Weights of a small mixture-of-experts language model, trained from scratch on English Wikipedia.
Size: width 256, 27.3M parameters.
Experts: 64 experts in each of 14 layers, 4 picks a token.
Training: a variant of Adam for the experts, 9379 steps.
Below are experts of layer 7 (counted from 0) of a mixture-of-experts language model. Rows are named router (the router's row for the expert), down (a neuron's output weights, with its number) and show model dimensions 0-255. Each number is 128 + 24 x the weight over its row's rms, rounded and kept within 0 to 255. Numbers have three digits each.
Before each expert's rows: a language model's description of what the expert responds to. This comes from a sample of Wikipedia text that the model never trained on.

# expert 1
Pronouns and word starts. Subject pronouns and short word-initial pieces, such as he, she, who, ch, h, plus spaces, line breaks and closing brackets.
router:080141123130127097127138089105129151147128131124142097096132130142127104135151138143142118144103144172159123126123118121135137137148116162159113111158131112059154116132129154156115127120117091137118148153146114081126132133174122149111140145158121139163149123117107197154108129154103130145128131126203132160139078131061120121109147129109138127135119087123111097132143146098137066142126098163139127116138114128146128112093121116149141143128106152106139176164095123141156136158121121121152083127131107104135118136167143105135106121121123163112145136150125110134161149191108114126141115117181135113110132153162141182151132143139177129163151184079053142133136163114131163114117147136126151133097097127097191114137135100148117132151153171135161105171145089108116158128124148
down1:106122167094129113128153111159181104134104108132129105126156168066168151127116120133133128161098130135139137121135132128154112112125140129125147129100150098148142123148079072146107110111105075158112077141100156096127092110113096065121125139106135125183131103126100141151103135166112114126121163106134141159154153140111136133139137120127154129120126146148146121142140128160115135122083146108108118115163124097166147089136096098126127094183102150082127089082155134151109145146162078122141158129141129128089137178139048133122120084137174143102145099133164100153165113114119116141073121126136139085106087132104099145138126117103113129149103127152108119144133112134140092144123123127126121162082133169116094147137168114120127165148132156140115133115140105106103140141136167
down2:119093118120081100061115164109150096112110142110155122136112138088154140090083122148062149147157138121136177164131111095144137147145117125158128130125154087142108149126150103141147173152143112149122112090141129143144136138117108158117182151105116163126075149132119116122089153133148157120109121130131102126136158149122134137145125124160096117062136146119157176152116135141148111111101119104135117160136145090140147151150118181127139125090124102134112161160139094119161115181122119133140133119129136158120132109096076167135150167149085113118117166100133139121112125133095125091094166100124156107114161082135163139120116113105120162125131125133125113109107127131101127106110116171123106123182136169098122100120133106089137113148069175111090096117138154094111112144135137
down3:147117127111114123101121138157108145115089094119168114165119121124126111119158099104098135137175080129133139131125081143104100175119156134095115137148117093117083122124088131143124095136098122183156135113117128134118109089145107143122153127132146153168160144149158162147110124170109180150125101137116151135145155104110096115111129135167086158137126104143118097141126114192122112089134193139177119153146149140115161144096102122142082096133122102125140129139140142149150120102100171141125157135089101127126082145108075137108137100128141124118106127087148174096143089153175164119125149148107129153120135152152152102112153151097132124122145120140127160124119134141161102118096086124158129091081104154103115110123128157090155181167118163127155149122140134112097129157127132
down4:133123163103146137124159156116099080086100118125143157155156156106117133135118125095154157087181117102095150108137127108117149150119155138146126139101140125133144105104139154135127129151083086163147141113091125124121100151147152156152105138179093143143119099156104142125155146105137104122093109191123116113180153176150152122163133099161149127118094116167153115131134142164141140143150126146128161135118104145140082118151101186149110164153151118125141131129087112119100165130137168126099114087131145098142100134095164102110113096096124156106159139102120105149152152159167104134126105123149109154141125118139107080112164121163111125077106144161147153157157083117099101146143151118154128122115146128148155153160123093090085085128115093125109144131137172152126127125102121
down5:140153121101112135144135092150135148131102118148160155114114130153114078163185134128125128131123155116115159110180123141140106129141123147083178094134164124115138125068154149122130124116154137152117119127080126103161145153151160141135126098133145118097139118139099190118146147092146099096102118117117140133110106142115121128081160109132148125119110120156089107136103127138118132154165118166115136104138093175131081117129107112088087109118151182168141145183107124132110123112139136106129106105112130135141137148140162101129160108117121132153076123138083119119118148127129078139095107094159132092174141121073133138099175149159122130118152147104199133127170091099113126121160164100157147103080118128137164120133105146117111130110175089103156137154122124138152148143129115
down6:111135118133117111104093129121131130150140123138156122157085132105099165140109100137162150164097131147103137122106155113095099078117118127112122108157119138134137131120144166101135145135136126077125120121123080085120153137156155114150145134183125111114079110107153139111191141153125147123111130156125143164134170094122123146119130135112153111172092114134130126162136155093118094160090110154151125154137100094141146111140149092139151128174132160121165116107129165143103122082116105074183159097131140144143150133193113165159142109074162138119143116139163097107145104129126152146144082183137120155110135130104139089143136170124139137150122110162102179168124123128120121129134119109115173139095169072144165154119141125082134115117142114110086137133146137131101131100125133
down7:162144146073133089107127113151117092125150140140172114175141108123123098129139123159149137149135136106195133133111101149101117156130127121159142115186093131104149113150144133139117156147138144102121104119150129158175129130086105131127123109135086139120085138131170113110091131114118131148149118097107134140106145115131123081120163104165158121070116121137134127162114140103106113132157127109138094107114136139117128120144155093078096121137176092137128172148111135117130130168120105122103159112106183123127140158102158146135121133110154126108103105089094145145112097121075136146098137146097083150170163118135149217157111121093158119101097101152148116085148143108087119118129156136120125160116115124136113098156143129125144142150160109127120099130137135160142122174079161
down8:115111162122120137124154165113107091091096085156141146153161130097130096130086132117150166091176123141099151102146114137117161143126138120145148150097125109097169100100162136140127131169114098127171125110111137127087084178126158167148106147156108137153126108143106136146127158103160118101110116166148122094154145161141137132161110092164152147118095116151155137116156155132147127179158089131120163129107102135144089101142108151160132165161109133111151130135093122116125150143140154127108127109120139108142123181103147121103135094101112142092134128141119092143142156152131087155155099129154105140142093121122087090092153122178130118111099155125128169150136121091106101173155184115153153127111137135116158142165129073120108108126129083123121125138129156137137138081086106
down9:142136135127128112129109149092146165127125130118135153118117130104174119146121137093131130163137091133163140144121122066114167137126164152157137117125099111108143065149129149171118124127134109171114138156191148157105115131142086087121128113128109160141157118137143174118101148157108122135157163136109131164126127163150117122103129123121116083118111130109111133180131117144105130157122116157104135118122097111162117115134121178166118102136151101161174166125101079147139125182110123098113129112146106096125143096095088138113147136094160141095125117157137124133155188065134157111122155103107162122123121093116114131096152108129154142121092103166142096128131086153160123150103110166099079139143103146168123135110172070118113159142141114173116128113148106130131137105149096
down10:114147128091153142133124094132114126147168157139151131141102143137130127150201147116162133117130138118161139160161132119153114161110098155105139115100132112141108131107143153160122149089152159122119143129102124143157143153149150157139122106126130136116187143157120174130149142116131114125129127117106128114108146155151136134095147121154139085120097099157089111171110110137107091112201116160132164153165116134187098129081161129142092131137137112122161152107098173118089140143097115099103117124106167137117140118145165108110142092160124131153112116166113106092124156091148094155094094114124135074146140141094113155121140124148129111118170181121164126166147114154120117142162121146105135120111073106148143125114122108122086132152195107132158167155111116136126132147131184
down11:157131131148156126077175116144132108127145120076075097134151123141159132077104176114131153127137114117087124119092167105139135111117114123107110142096143141135129113170108113159158141110110106142140128097143164122114114176150097132122101123153149155115161136112126173128095101103095157128159119096141147123111157139112143107135147131136122121108132089132141137131133100149177138137112154151100150183161136108118111092099124111100122142129088109116108157122142164140153114162155157177134132133106130086116083092097142142099130136131132128124158145132115132158093127107155112136128122117143143146151096132138091116153161086106125095091149112111118131112094144137113104171127118112125131133149115139101138117097020102176130088161116122116088159131091139144156087131129182
down12:105172142104169128085128085094166142145097155108117122133117112091116087103145103139136125097123101158126105156114147110166136086148139132127166146131142131114090088109141125090143127113175176156115153119151162172126102162130146113098111139110114148115150155105094167111080130093127133149152114149117100166135109109113140130115111150104123092081169106116100093157082079131076133101140139125109109071144163140112136174110146135124135109117131116139125142157099127086100123162109157134106109149169169126156124104136136106131150160112124136155141171125106157095154117087123116168106133084123127097089113106129140137104168128164115133141152138111152087111140148125108159106149125148167114115150115148146123145163131124169109151110152101140120123139116150171128157138165149
down13:085079170089096110087134131170115148112143111127122146152143139133156114172127206160117154085090131106139120097114112132107123139121101146144102120139104111145177124114145123124139135130144109108166167125136158130122084139120130146120120111098084117116153114145135127123160122118140137083115128142089140068147133152126136082128140107131102148136128156124111183120130176177129097114152090118101132110119155159161146092089117143117148105145127157143164130127123148131110117124121087108143132120124138152125110143140093104145148148128115158101117173142091096151138131160129154103149112143148083069144116071133120106102141179139106157162137147122178149161126101136123122117128106106114162140076172145136175111098137161135116107145157122116138104143152156122122135083109163
down14:095125137144128129137162138100151158129131104163171140107093120088121112157108125125131118138135134097167122125111120143133115097136106106101119102119150129138136142087124134139042137137122177115134134097099170170157169151102178150122153108115089139152134142155129091132153119116169110142096099102111145096129111110133082119069103080131146137108196088122141116123120160073129093150127093120102143171084110136161145128130112123129102138144118139113166156134079135124094098160135142099112139133140122127127167138154115123120134081154163136114105167154139136105141117119083106148150124120132137085095097106086140146110102112141140165107124119105143126085161127131109115076101113132096094120146127140122146125123146163138125141114139125074111171129163096133135101125157107
down15:162094156173107129123137120092105100126125118101154111155094161117158104130128145148066099127121129193106085109121084172104070106157095087115125162145121133106102146121161134136156128094117119088135137182097127121131102137149114115066132156124121175113131170156152121162151135127131130111096139131151182106134116109128119107136145138152091134100120107160111119167138159087153122129101081122143150150091109122094123089138142126124111117122114093097097139144130120165164153103145089134082113125117152139083121078136127165157149137102102158106088082107110136129092099105153141142174119125117114126130128127136155108121131153109121140150157179064121137094112153114120145147094133134128114123120119152136112130105146135125145115127134105143160136114144149162112130133094107
down16:115170133150146138140094150139139139121096075131157161128107105173090106192168113097134120121136159118131127104139120146105144114137117133102106128144174103105133123085140124117143107135166124143126116173072111082152141101148163122147110103101126131109104132172113142174182162154179089109115101165102141133110107093126106103113131122165131134139132130142135122114094115120101129112120132153107107112149042159173139143138112112135123116157192171151131136151127172145103128083127121097108124123096121116158144157138126073127144118123143135130116115113107100090134137138125118120104133127129108143168107114127136138109153180159129138143103146091182112145161075123112123107137161116114139142111118099138136143136162137119129154097176111128178131157168115107116153133144114
down17:131119143114106115162136096111129142162147109129143155196131143191134114164181117138101106130133087158105133111114080153157126118100138138117166160138118146160142124092093147108175148117116135130168116162140142084145134143090139108148132154145137116115120103136117122199158136136162114122105122154109123127117144135132096155108123101133164099103110128141122151107115096149120143190082078095103133153158112140170121137153159152145100145087115115154120157141099115137150091165090127109090088113109115170119115158102107113084117130101157131090115125155060157133120135083146142119126099120137145150124107130135111137095156138111107101139132101087092148142143128124111148180133111117138141103142158119078138121170149134126141117115129120149165123146118125128129138109179161

# expert 46
Section markers and punctuation. Structural tokens such as == in section headings, sentence-final periods, line breaks, and endings of taxonomy entries like Eukaryota.
router:090130132127133107117110147139134169140134113154113147141084136150123095118115111144081133138110118109133119110107119104122119100145193094129153181110098169122129140133011095137105143123125233128116154120123128146125114109151120145150140126161132111141128146120152048132139105145132112131164121119119148149113107107174123109102124130104105131144140116155116114098146119106113080153140070176146130132148123122136144120123140118144111124121149168096111132144136122186133132128121159139109135117115137090119127125167135114074157104131133119153113150130121135124101113107110137126135137128144106147148106134139138219141150137121115144132124143097115123093186162099146120107130166130136182136118119149131155111130118133114111113104102195141148119145101105135111113121127135
down1:115110117161099151062158118115155171141124127130152147145173150144103106127139166131129110143116095140123144134104141128095174111118128128149104137128124135115100147123117132152130115099120156157148065134130099129141122164186096161104187126179112179122142084122112131085083110126108091134104120085129096103144113103141154100155080131181166112122177146129146105156129120115114112108183090170105139139127155106139082103127156178122129158114130098146101128158113147124083145117168141117121092110155148126138124118086185110138138128126130146099163154138082151115171141106126126136145146115120090114094095113112107157113100119141109121106122132142111099152111135109120105124131087117142104156098124117155106101169110114149097152136151137162148139123117143140127152126118113
down2:132070116124138173095156170152140172109109110133144129107101106152110135097128141116144105078125168113135129137139102102141098124110102163147150102091130137122091124090110128123120154080146121133116134056103114100129115150109154120112156129105149135101103143142107114142150141136155124124095126127134121123156145116139112073140123104128150107165148136116135046125139138126142148117149126104133150101065113119125063120072122129126100124123125149120105120148129151152128107129184136124117103130127099168115144110143091085127134075146138134163116080081156155156162172103117096160159123122110109167119116097124113127152099123131146126161131153147129103183114124102135139116100120108147155115144095118131125103111063147158148136103081110148141114147101105091132114094143110
down3:125117158134171152137106131119115138146154121139188145124109150104158123127143105154115128108124147159104148123124096152106163106110132161153123140127119102131197170094131117124145101143109174123130163165153111132141097124106130182157123138104099170155134128145162139144092152109143120147106136155168123103126125080149117149157125130148095103139140108105124129098160090110124100133141132076100179102118160150116119138099159120123136154133104108159118157125131085128105131113177151135092086103089146107156108132161137124141120149108115129121109174169073129120099142104136150173120140117127179086117145090172138159123095143137130135154159202138123146090159113099181152125132160107126139120154127153114112122139150159132108108118119110132087104154142156136141167140158127
down4:136173130093160140100135129121115116159157162130158131155125138123103140142109122108105144141065132102133095142136113136087125127151094096086140105136127136124124141113110127189096150138131164105142145152115166148118138097095120066120099158118135124113140129118109123129136109130135111115120124119110154143114145121099117136133138132151149162126144125150121137150095153121100101111069123123169159129096110116188127090167157083126149121139163122116111092134127122148120112117123106136114079118130167183144131096161125136135119082090110106122079092134191118149121091136137188135122130150097102144106101155096131101138108177107117120120156159124145109112148160120127137144106109134103171136156143080133135132124127149139181104125140129144048155123132128106080169102142082
down5:140146142105121178145089143083142110100151134175190163078118149107138180118110117104134126118140169123151121080184101108127130180089130125101076144098096132135151128117157130085104152128129110141155149133126141145108118143144116136131152110165137133142070129097161102128131157128118131118071136161112163130143098133128109103128100110093147108144094146128143083151105149152156172140156143151084111132077167139129113140160131160146156102126154161108149092125105096118121137121139111151139121161122130164114134150164116144154105104107165156093163144102117152175128114125123139103120146154152143099120103136107127151150134123087146126131113097097121128127125103135082091106162133102098132121108151140149088155129104113142170162135099109131109107171114142142140138116140089
down6:145126115146103102109169095130104166112125158096183172151149117141109103091128102121167112147102149122157163136104138152126119157126133140136115112130121126109141082167065108140132099121127113120148123107148077157122142101125149118105142132112066145102126133091086113115105092137124132107120158076104121136116167141156127175116090147113148100163147100136148128155106122140089143121133109131100149139095165154064096129147112145146130128117152134113118133133133094148129134139118078122076134162115134148138141113117183140113137119136151151077153136108168149084150138124146108120139130144129146113151160120116126128130096143108156083110148120183134152098093146158150123140103185087149118132145172121075114119115141106135171131150121173154117134152115150132143157146111176
down7:139157147131133113172107169102127126095126109103177160154142174148135095173135146106149158101128158125099140114154109115110103118097147094087098133119097105118172112173135138123127116138062148131135111115131130142090109152127114149161135119115105081127105124113130098126129131162114137134168124163147106137140136089123120148133069161138119134138085135121106161118134115149180083135141137147136131137155120104094159161140118143169169137178141095104127125128141104166123176153101118119119128119132119125102135159170086171098126100118131115065104140135091129125154150111165173123138127183094120170126099132107126147143156146077168116094130124154120130124139128143117123096078131120129146127147102118172164169150142129080125131137096101108107121107150140141114149148160125
down8:136107139149116088117142134127101128150168140166158124096180094143087148124142143143120126131141153109171134101108117140094138135126123117107133133078170165167179115141117155123111140084150113140103110123089146144147109104140088099133141122086144132138138127113125109088115114146147133133130091122129145138140148119160111159119149129142126094090078134099117125135100100132129113195093160142133189113135122105160133095128145121151131166088128123127142157160145140098082109095115150119099154109112119124138110129091112151116136115137118160159134099163088126085115166104147075141096131140098136134141099107128125175128143137127105107138124144113153099183149118164172076096144122120098117109147121114095120132164137115136114146111097125157055128112146155152099167146104075
down9:146143104116119134117093147125137183101141127136126113093146136153124156102141094117130099088095087144081188153141125106124142115115128142088128113124110150157161183130111172164114147101129136116124147142133134141159117147103125115136189094109119088093109119165092156097110128101125119149145100122123093128112153113147141153088131158122115153115128134119148130131138116131130134110172119097057106082135135135133127115131158121121153142142131108116126137150145116134100170089159141136122113080131109105114127170168145138074140084169097100110129154169130139167155178165121117154093140148155056111146112091147132072110153118115132118138171119133124131125173110142122127102132127112141118137119096142129107135094113115154138176113097124137085138147147160126074141121161134
down10:136102110087131169146107116127137114108160166118154090126117163095108135119157111109145141078127126127120085107133127117109161203112150122152112175072126110117168125120123132125124128108110141164165116114124149085148164111114149132110118137091131125132088116105126140158125140093137149131104169125110135130200130136134101120176123121148139109137117117138154180197123135193150164123082152128101142124135131137128100133112126194126114119159116123120131133126131096146104171142089142126119138105103130119107156157102166159155114123140136114120118123121177167109109116147141156140124157110110179119151167122114127139115153149102119087129102083114119146078095105118090114116140122146132148168106131112151093180146126082149094169138137101117117135123107130134127161158129104
down11:101082103079121079132118111102140126113182114115116125149107148126129117108133133148108167091107094138124151148118160151159110142135155155129163145130122144114171122103109134125148123095115131149100117102135144163134083137121087125127153148100125121101109123146148147122050153112153135167131110087146093107164150121121118131137144119118100101144134157151145120154100103142141138170123083078126137158172109101125133166128102134108111166124136135159139191169135104104144134180147133119146089100124166137121103119137157130103127127136067187169118138094100128108074139117115151104124087060129134127152141148110150117137091147137121124128132123122099101108101124157114104133138093158190112142126104129127138081139151126118102134144122161121084140107142111152135086136144138
down12:103137126146155178127100125122097147117172092112134101096088131099141092138146102087112094100167131157079110138137119123070151121123177078123125088159117149091124148102162127122120122147119118152141137112143095166139151156140157127126129113137102086149080162084141120114134128116161111110105138130127172127124151105135113090145097108079092151149121145154116135111131106124159147157145103115121127130145093140120111161171158145121148117109134167156111168120103107135132122123129137137118131130112142104145124141097077091135126115108144145115139105109120093146115074147138168137141122135148075140132139100182164147069141094101128156135140152066111156135124117113156136115144132117126170138095149116151119136139118150119093122104127099177107080105082156130169103134127097
down13:128099126127148130094151133126125141135123064118135132110171152129152159103152174139112158137135139123156118190074119127123198105145132134137115134108121115151131169121111121126119121088120158119136147102122145157137081118118114116131134114098120152123110072124115109108087125136126113147120087090133121128166141143174139112152179111143106121082153149123128166148111150137155116094192127108139129117089155119144112125128128162145120139167108151128139114174122098116130156156138078126154098133140196172128128142079139156119148155083106133145149143165199117107132102073133135129117127098123200120141135095102097140125126120128132122144156145165143071127134125166146147098149133132115104137122115122134114112126139113124115130121144132121066168138115134178150124107134110
down14:138102117163112156115108118126099133108140088106120107176100129100102141100116106109086125091124153110130115120095138093123153067110125127120110110163123107096134133158114134074080134162125154134147113120098149137085112110173100107124119126099170124137097162111092153157168152150118141130164153113116108155125142146130129133091104159154123123109092102124127117121108125156157078095146136166175126144134126110140126115119132091174113074136110169141112158126111124134135121096110119138105150105142092153105111167111098178174127133106119109156088113121195169125150080137127115110139123119113147137123163132146133104131131085106131148119130113171108110127125150136116135106101101144104142180133151136129120148121110145059129120144134089115128120096112085056153125109145120
down15:127105159114130101121103124148155119157119126115125102158180141127166131116102149135116143162098085146123125143131119141102106145176079162136139138141128138144114102115125124129130134153158166119152135128112127132102136136154167123104153131106142130140109136106108121183125144164162137128139149132093095131145135128143138132082130124128142101162084123089160163148146143106082129112117129131155148143079098117135161116145180136125105132097085108190108081113146154145161122108105135113131127177147144195102127109110101107152172136110097180171137138134146163108161105114113152112139130133155107120085145129139090107122132129142132145194123137121132154131125126132096118150146098131079132151143143093090093101103159122105144190138108160149098106166188102103129143089124112
down16:141071134120115105131165128159110119085122148131105140128132124125117172117096138161106131126125097090163130169093120115121127151108127150128128135102145131123125124108097113163093110106114127122128128098121125145117171139099127171130135115124079159104175159092133163109110111120133148167107133096121109135128135117114112152130154141131111136079178122116157143186122158123115122097123130121116154149074178150119117101137139148120127158158122121106106153133125094132134130151138077107114134151126145201147119115086228143147105127112144183075134144090154148135092112115129094113142150113106155099157184111090122159127115134145162140123156150181138145093107142147131123123161143154157086127098140111112112126127127105144159112149109127117099179131111121143138119144149169
down17:134129132107136119154154151123120137127115117126142113115109117085143173136152133157133150152139091095191122119137133119151149108097160162168117104124122101124151159116117130086114112105089134163113125144140170134099124106103132126134126132149113137160122144123119148148140106163110062170110127089150139149154128124147138130113139118116086096144164154135163129139101158137151102111120149147148112133119161089145155132115102169159111145138122074127139155109129151101133143153118113147152101149135115170141095092145097142104082132133105151142141140118137097102095111124137128122109158087149169117148185156111150137136116126128146090114127165163084104124145096099157122135118153114090080105134104095109141056149129092120208131152126149144134146131121123141042144137146169

# expert 59
Prepositions and table pipes. Prepositions and function words (to, of, from, into, through) after verbs or nouns, plus table-cell pipes and colons.
router:159136119143153118113136104128138073166154153127119091159128099114142119149070113165171126186139114180122114134154132118129109137147099084114119162183179139109124138132173138137168145155141155142112127141129126138128116116106113142131120130127136126124123152143137178142129128106121141112118122120083137120137183125121138119112138139113141091156123133138112144095098099158111139129121126135155114161149120132157139112079133122100112109119151111138118077139127131111126116112140159150131134115146114113132118127152115046113145124131059181141094118131115110139079103155143129117132099132123054122124104102146123153118135134123059122137126135032062127096189141121139131132169132128118137125131141123132129121141106134120126156116169107136118095130143131116110094171180144
down1:142130154116156114087080122111126136127151116136116184065119099097096121135109114094168120157131082108131154120154123146148124150155111146090170108148142103086081109079141142130125076140139141100114127140114142140135133103155174115112121110119138121140121124151179144135155137119160139112080103089187170113105098087111135108125151113165156094155098163147145134128157165127121132162115121145159082123143093163154135126136146121144114095165130143127140109119152121103136128129127142076119159096090169113146154119132112131113114073093127138123083121092091085093127114162104101132142116146159140144118121106124102102162160140150161128139104109097100156130164090141106107098132119077128146139112131107131165149143079150149128153109126111103126117137148110094116123142133120
down2:120112151128109107075165150105160139088129127143099126120118141091127138148105151115126150117149139123144136146124104116145152151129131131120139170116108117165138111132125119107131147104105111136134088125151140126146083153125097145135138130113137190154124117158129131117107136141144115119150163137134084118120147123140144164119123120101081092089203116088141200107128095157128162121148115132081108125130124089091122110131092162126097137105137104117111149124129075115128100180157110192113125136147144134112111125105134174124148174135122113155170185114176142134120146086117135119119118102135136152124159163117151124132080087138118116103136114151125138105108163179128161089137114143112066136138117167114125146128098080163147100164119137133074135143098122134165119140094141
down3:067110127116139132164117130076215062141136113116132124136092139100127129160144109110121118113114102125102102117147118146122119109131125140103139147103140106116070170130127115150123169097123126088140137113138106134124145108074129117104182152123136158175120112161126135120130134116149114147110141119123123106153159113052177130144120109146136149140149117056117127133124157142170096120144153141139128144087154145130129116138157154106104057141114099118133183145102116137109128125090117130173086142127156117111167115099102148121117116146128123132108120145163139146129104156044122149170146115135088117119111155144140134107106100155130141171136108082118106120140117172127163161147106131126108128116109135140109134128111134150128124121086118158094094131139146132118102141118151
down4:162171107106145161191079124096129134139102100144149151147110127169129114149117101131104134094132139104149107101152155112079075084139167140144101091128105089127076129089104109136089112155131106163162091102177103108095141156083090126160145112147096122115125139165084143153134123140116152162132105154125121119102144120139145155152149108145132181140120142112073086110135137096176111136115103108163131159121167161150137093101107112114137110131146118138131163118128127109145135121110142157144141142159121106106143171177107114143138108144124101129101105120114125145154085147128124151156107138133137144166143139102147132114102130076153133186128122098131140127100163118126142160103133144112128141103112152071094142116124118121103122133140106151172156122117083135122145115130115
down5:149117117190122113132099180113076209131105117181151155129112127103114118150144097119154144113123103145144097141124102142108146123130144119112106113142121109145107103113102128105072129155132122144131140190163140129131158098081120152174174156077109110111033179110125127108159129116147156134097114108130128111151148106107132128139127132123115157100099159178140116127103135137146123151117095153140143127120174150134113127133114159133157097097145128133108122125139107142121143089103109108164143149119103168126158131151162104149138125172130112162112149142113118133130120126140107081138123143105138112159133125138121141098150137111126115103146126126120110100171152129108111099156101152132121184087148141172087111177111126134101132118110136104136164091121140109167108106124088
down6:120151148148082097102086084114155118172122088139131141179102112084081161150141085155086096146131178107136150110140135153152152098107122152103129121155123128139104076117168159159134138132115103108100134129116127137084139096126115137133108122162142087116108112187178146127139153119174110115132115136137133114130115136144136091101132133130147145123155124108130095121099147103108104148128094151099141130137108166121112136143128142128111106096153122149095127113147151141138107134145107136160095127054161106144183110174108131120114110101094108151101090142125091084122144063093108135134144144133082133130166119150107130133133127142125148138164140121152132115139162126135133138145087152134168141149137137087107161136123105125104114110123097107155141141180163114166174144141148
down7:135095122130078124158109098125146092110130132094048107090162159129127163163130037074131100093109096140122109102126132144157093138110117162110078140116137117140122128146127125172130123112121105125157130129122126135120107124136102137134119145160133139149118153132143149083165111145162124141130132108120129105113117100112174135118107103107114178082107117083094112157123142139131131136117131124159150114120145182110095108125174146151147104128104182111112143117107142134098122065168090122097111122136108140124157100116130152122124099127111152135085115115151139160109108118106122123174167100120089164098140128165112136128121104130142136136174142176112189132107141136135131131152145151108103161146128152167125143147118120169105145134103145124158168158118136097133123102144109
down8:157157125107173098112132102138080122110134118146139146127135156124155110111146106158123115100146144121102072139097131133114093114078149139141151143095122133087116083082149137146114085120139138111116124158124131134109125113096208113154097169099097077077109122115174135115130118092191130108130132155156140135184115129130110133136178120136132109146079148167156142141120159157151133121090128141144125103107098160148119129094152126127116100170152137090090080096134136130124141145075107121117146111139098113108144162125137161118061138133100124133116117133119130123117102150176127110114120139130123146150159101137127142152135145113143176133089132147128180121180093157120142171158168111122112134113146113113150149131143140137139140125149115101098142116163105126141096115105129
down9:092117078124127117128148137144155133114139124107128059127187147114129137127122153116116095160146106148125142136117119122134159138124128147143138185111096180131133156190132119118120156104109096152163116099175120133153152140121085126133157129114174132137122115058111188124137105140060166134151106136114100160125145149124132162137154128102114072135126111134133159152118117121147138118146156103070144127119172114118123112119129125140117131153098120137133126116108102129138107148134164165125111141155129166092098099153130167118140134129126122123169151142156116138119126130155118101109157112124136132109126106111123144165098063108098116119104138149121139115067181123159139128138121222129118135125113122132121107137117079126138115143137200121106146144126121168117098132149110
down10:132129114144179118183109160085111159147139089133139132086114118122126114151100120157102112139094166110124109103136149139135102125128146138134116080179143129102106138112157117125122135180135131109137136173115119103127153146150123146130128149174117116099093156110098158137142133137125138141103133164150133122064117109139115096099159143145131175159090138153085073093133179123098139103111111147193094125101152150148149148141144116157139104146133132125117108099119167143129123087111091110092106106127149172104130132136085094156137129099141119131071084116123139118154133155119137174129142166117104145157112121101132115127131124123152150189103174147133132170144116100122131128088150141096110125105136147150130146166160163121128143100118146098182142134133088111091133108139119
down11:103115111124127130108097073157140099088154162114149148115075138085139130137121056146147116122135128106113131126162131114125141172104143131134142121102118115104134164118101155136136109141156116127110138128165128106123138167137131145093123143141100149085112136124139163067116131102133109117167143113126131129109059145174139121123126134114120146134095143159121098121136133117126163124134179151104118143103129170164159112120085130133125131140159145142105145120133095130107155101076118112137178103111135124086157154138139097173126115081124117104158091145146147076119136086138130136138147168075095102100099095117138171125115138116117135061074135167065121110133106075125082166122134113169125128118146124141107117150133112134122135148106158125125113088144112126135126154130151
down12:136169091146152177166100129105128121107135142105145113097126150090120115130171125122145111131087106137114133109082133141138114163095071129150104175104137132145128102162125104140162107131130140129112111131161125113156168075128128103147159153154159142153139100061103161158127087164145177088163147119133143161135157173143158140127125126067121115142113099101140101182106110152102113107132062153097113112147137132121121120154147142100180069113096151161163126125126121132143095127130139169119094119136111130130111113136106158162126148132113145142150143149083132154135137097141115118117145140124133144124124132126148148110114076114113120130153112120120140149091134115134115131162133198124128113164127172113130146105113094116159154133135157125099157115137133098161179112135142
down13:166162124140089140061109137163103145110126113129135113112143111172155119124128111133134105086091085097161139157129107120154123122118157106118140156093066153138101135137133075110111147142112145151158050125104171117136153098125131104110120124113182128159111139127104116155110126134161133122140112132113154145102150088134106113115122126125135122080141116151084132157147137108117123174157110133114107111162119108076126175113106063135144105113080144094147174121145159136106101157135162143157111137128117133164092138117156121126105094120064105130105105122119124106142145098103138154146090107137150137149130169154167122089136138125151133121170116102105104113126165125149145118143097134181158095107155160141131107148142163122111138120103105111111131130132101161132138154146111
down14:147106076114144141076135111146136115074119117102127131137096144121159130096094075084140097124117098090157096152105151075156082089129119145114160092071123135107126127151130129125133143135161166103123094148131121115130146112111133152164130108123115108124142146151151138133147152093086149150131143120119134140149130123134117139130076148108117087127109097151106159159108069133177109098139138129142118104144109147121091160125155130162094140143126089120116118168131167115126098100148146155061097138117124169153135174111141128118104133114117132151151124122061165156131153177186126154126130139133128087118115110140128171127124138133131109132102135112138105166081125094123161136098158111129168092156104141077126146100131132142132122092132121122117115132121136151135133129094170
down15:170142135117138108111127114166019156110127148134152126108158106131119134114105114163138105144114119131139154148133144140110162118129148134138102136116119136143165089111090117113154107164134122130118128144133139116124151131138146173157089100125107101067120151095157129148117109141115145128153123138133103122101108133180107099128126157132125109139088162199127066132132121117079123154142120124124134120151131141118141170133101108152130225133147163161131115152150150109135134110134170129112176122126096125134121157177151115143156108106137130121146144114109121111134147103250130170125131138134119119144127142118143133136132158111137130141115169126150120128117120080114121137136156136135143119114155113123139112114160153116108115141164130116189147111134111119092135120157107
down16:132166132099144135090103120130138119113164186113156100135099138165162130109124131118113151115145131118125129145103122149137170169095116131099151130097127162155146139117173124111178136148114128129078176105125128124116105099121139151164118113155149142095141136139166089085121135116115116120137115125171119112100100098150164110133119154112162108102158115121122141160165157136180104145151153107102150141147104139141065155109126128157121110148112111124072172128133156175116137169147142126107092101128148087110133157116170118110099065145165146115087133109107073190098116120151138114149097132140098119114168127143148157089114120139135115124119123095164127132114160098168149155161148096129144124112094102138150107156119117113149117097121155122147125121143125101116097101133176
down17:129160125165153136110101119134157134106149142100101125130137150136120127135133147176105141130124118121168086135140144124153110152068136124120140165113085093112134104120095114129148093166186170109157162129117141146100106107145159147149122099129089136122127151104108111100130146075140129117109149113122134114088079138133154107126181110086091163157130115119124099201142134141120153144118168103161117118126140139146119108109125099113142132137094145097129118137099113125122123113164133144196130129141138141130155124169082111114123119125184162131128172096162126161153115174117091145129134130157132100103069156165123111120134143134111096144112143116121092136117141105123120177158105154146122121137102155121119090168126087110162092122086159082144098120158135150107114101152129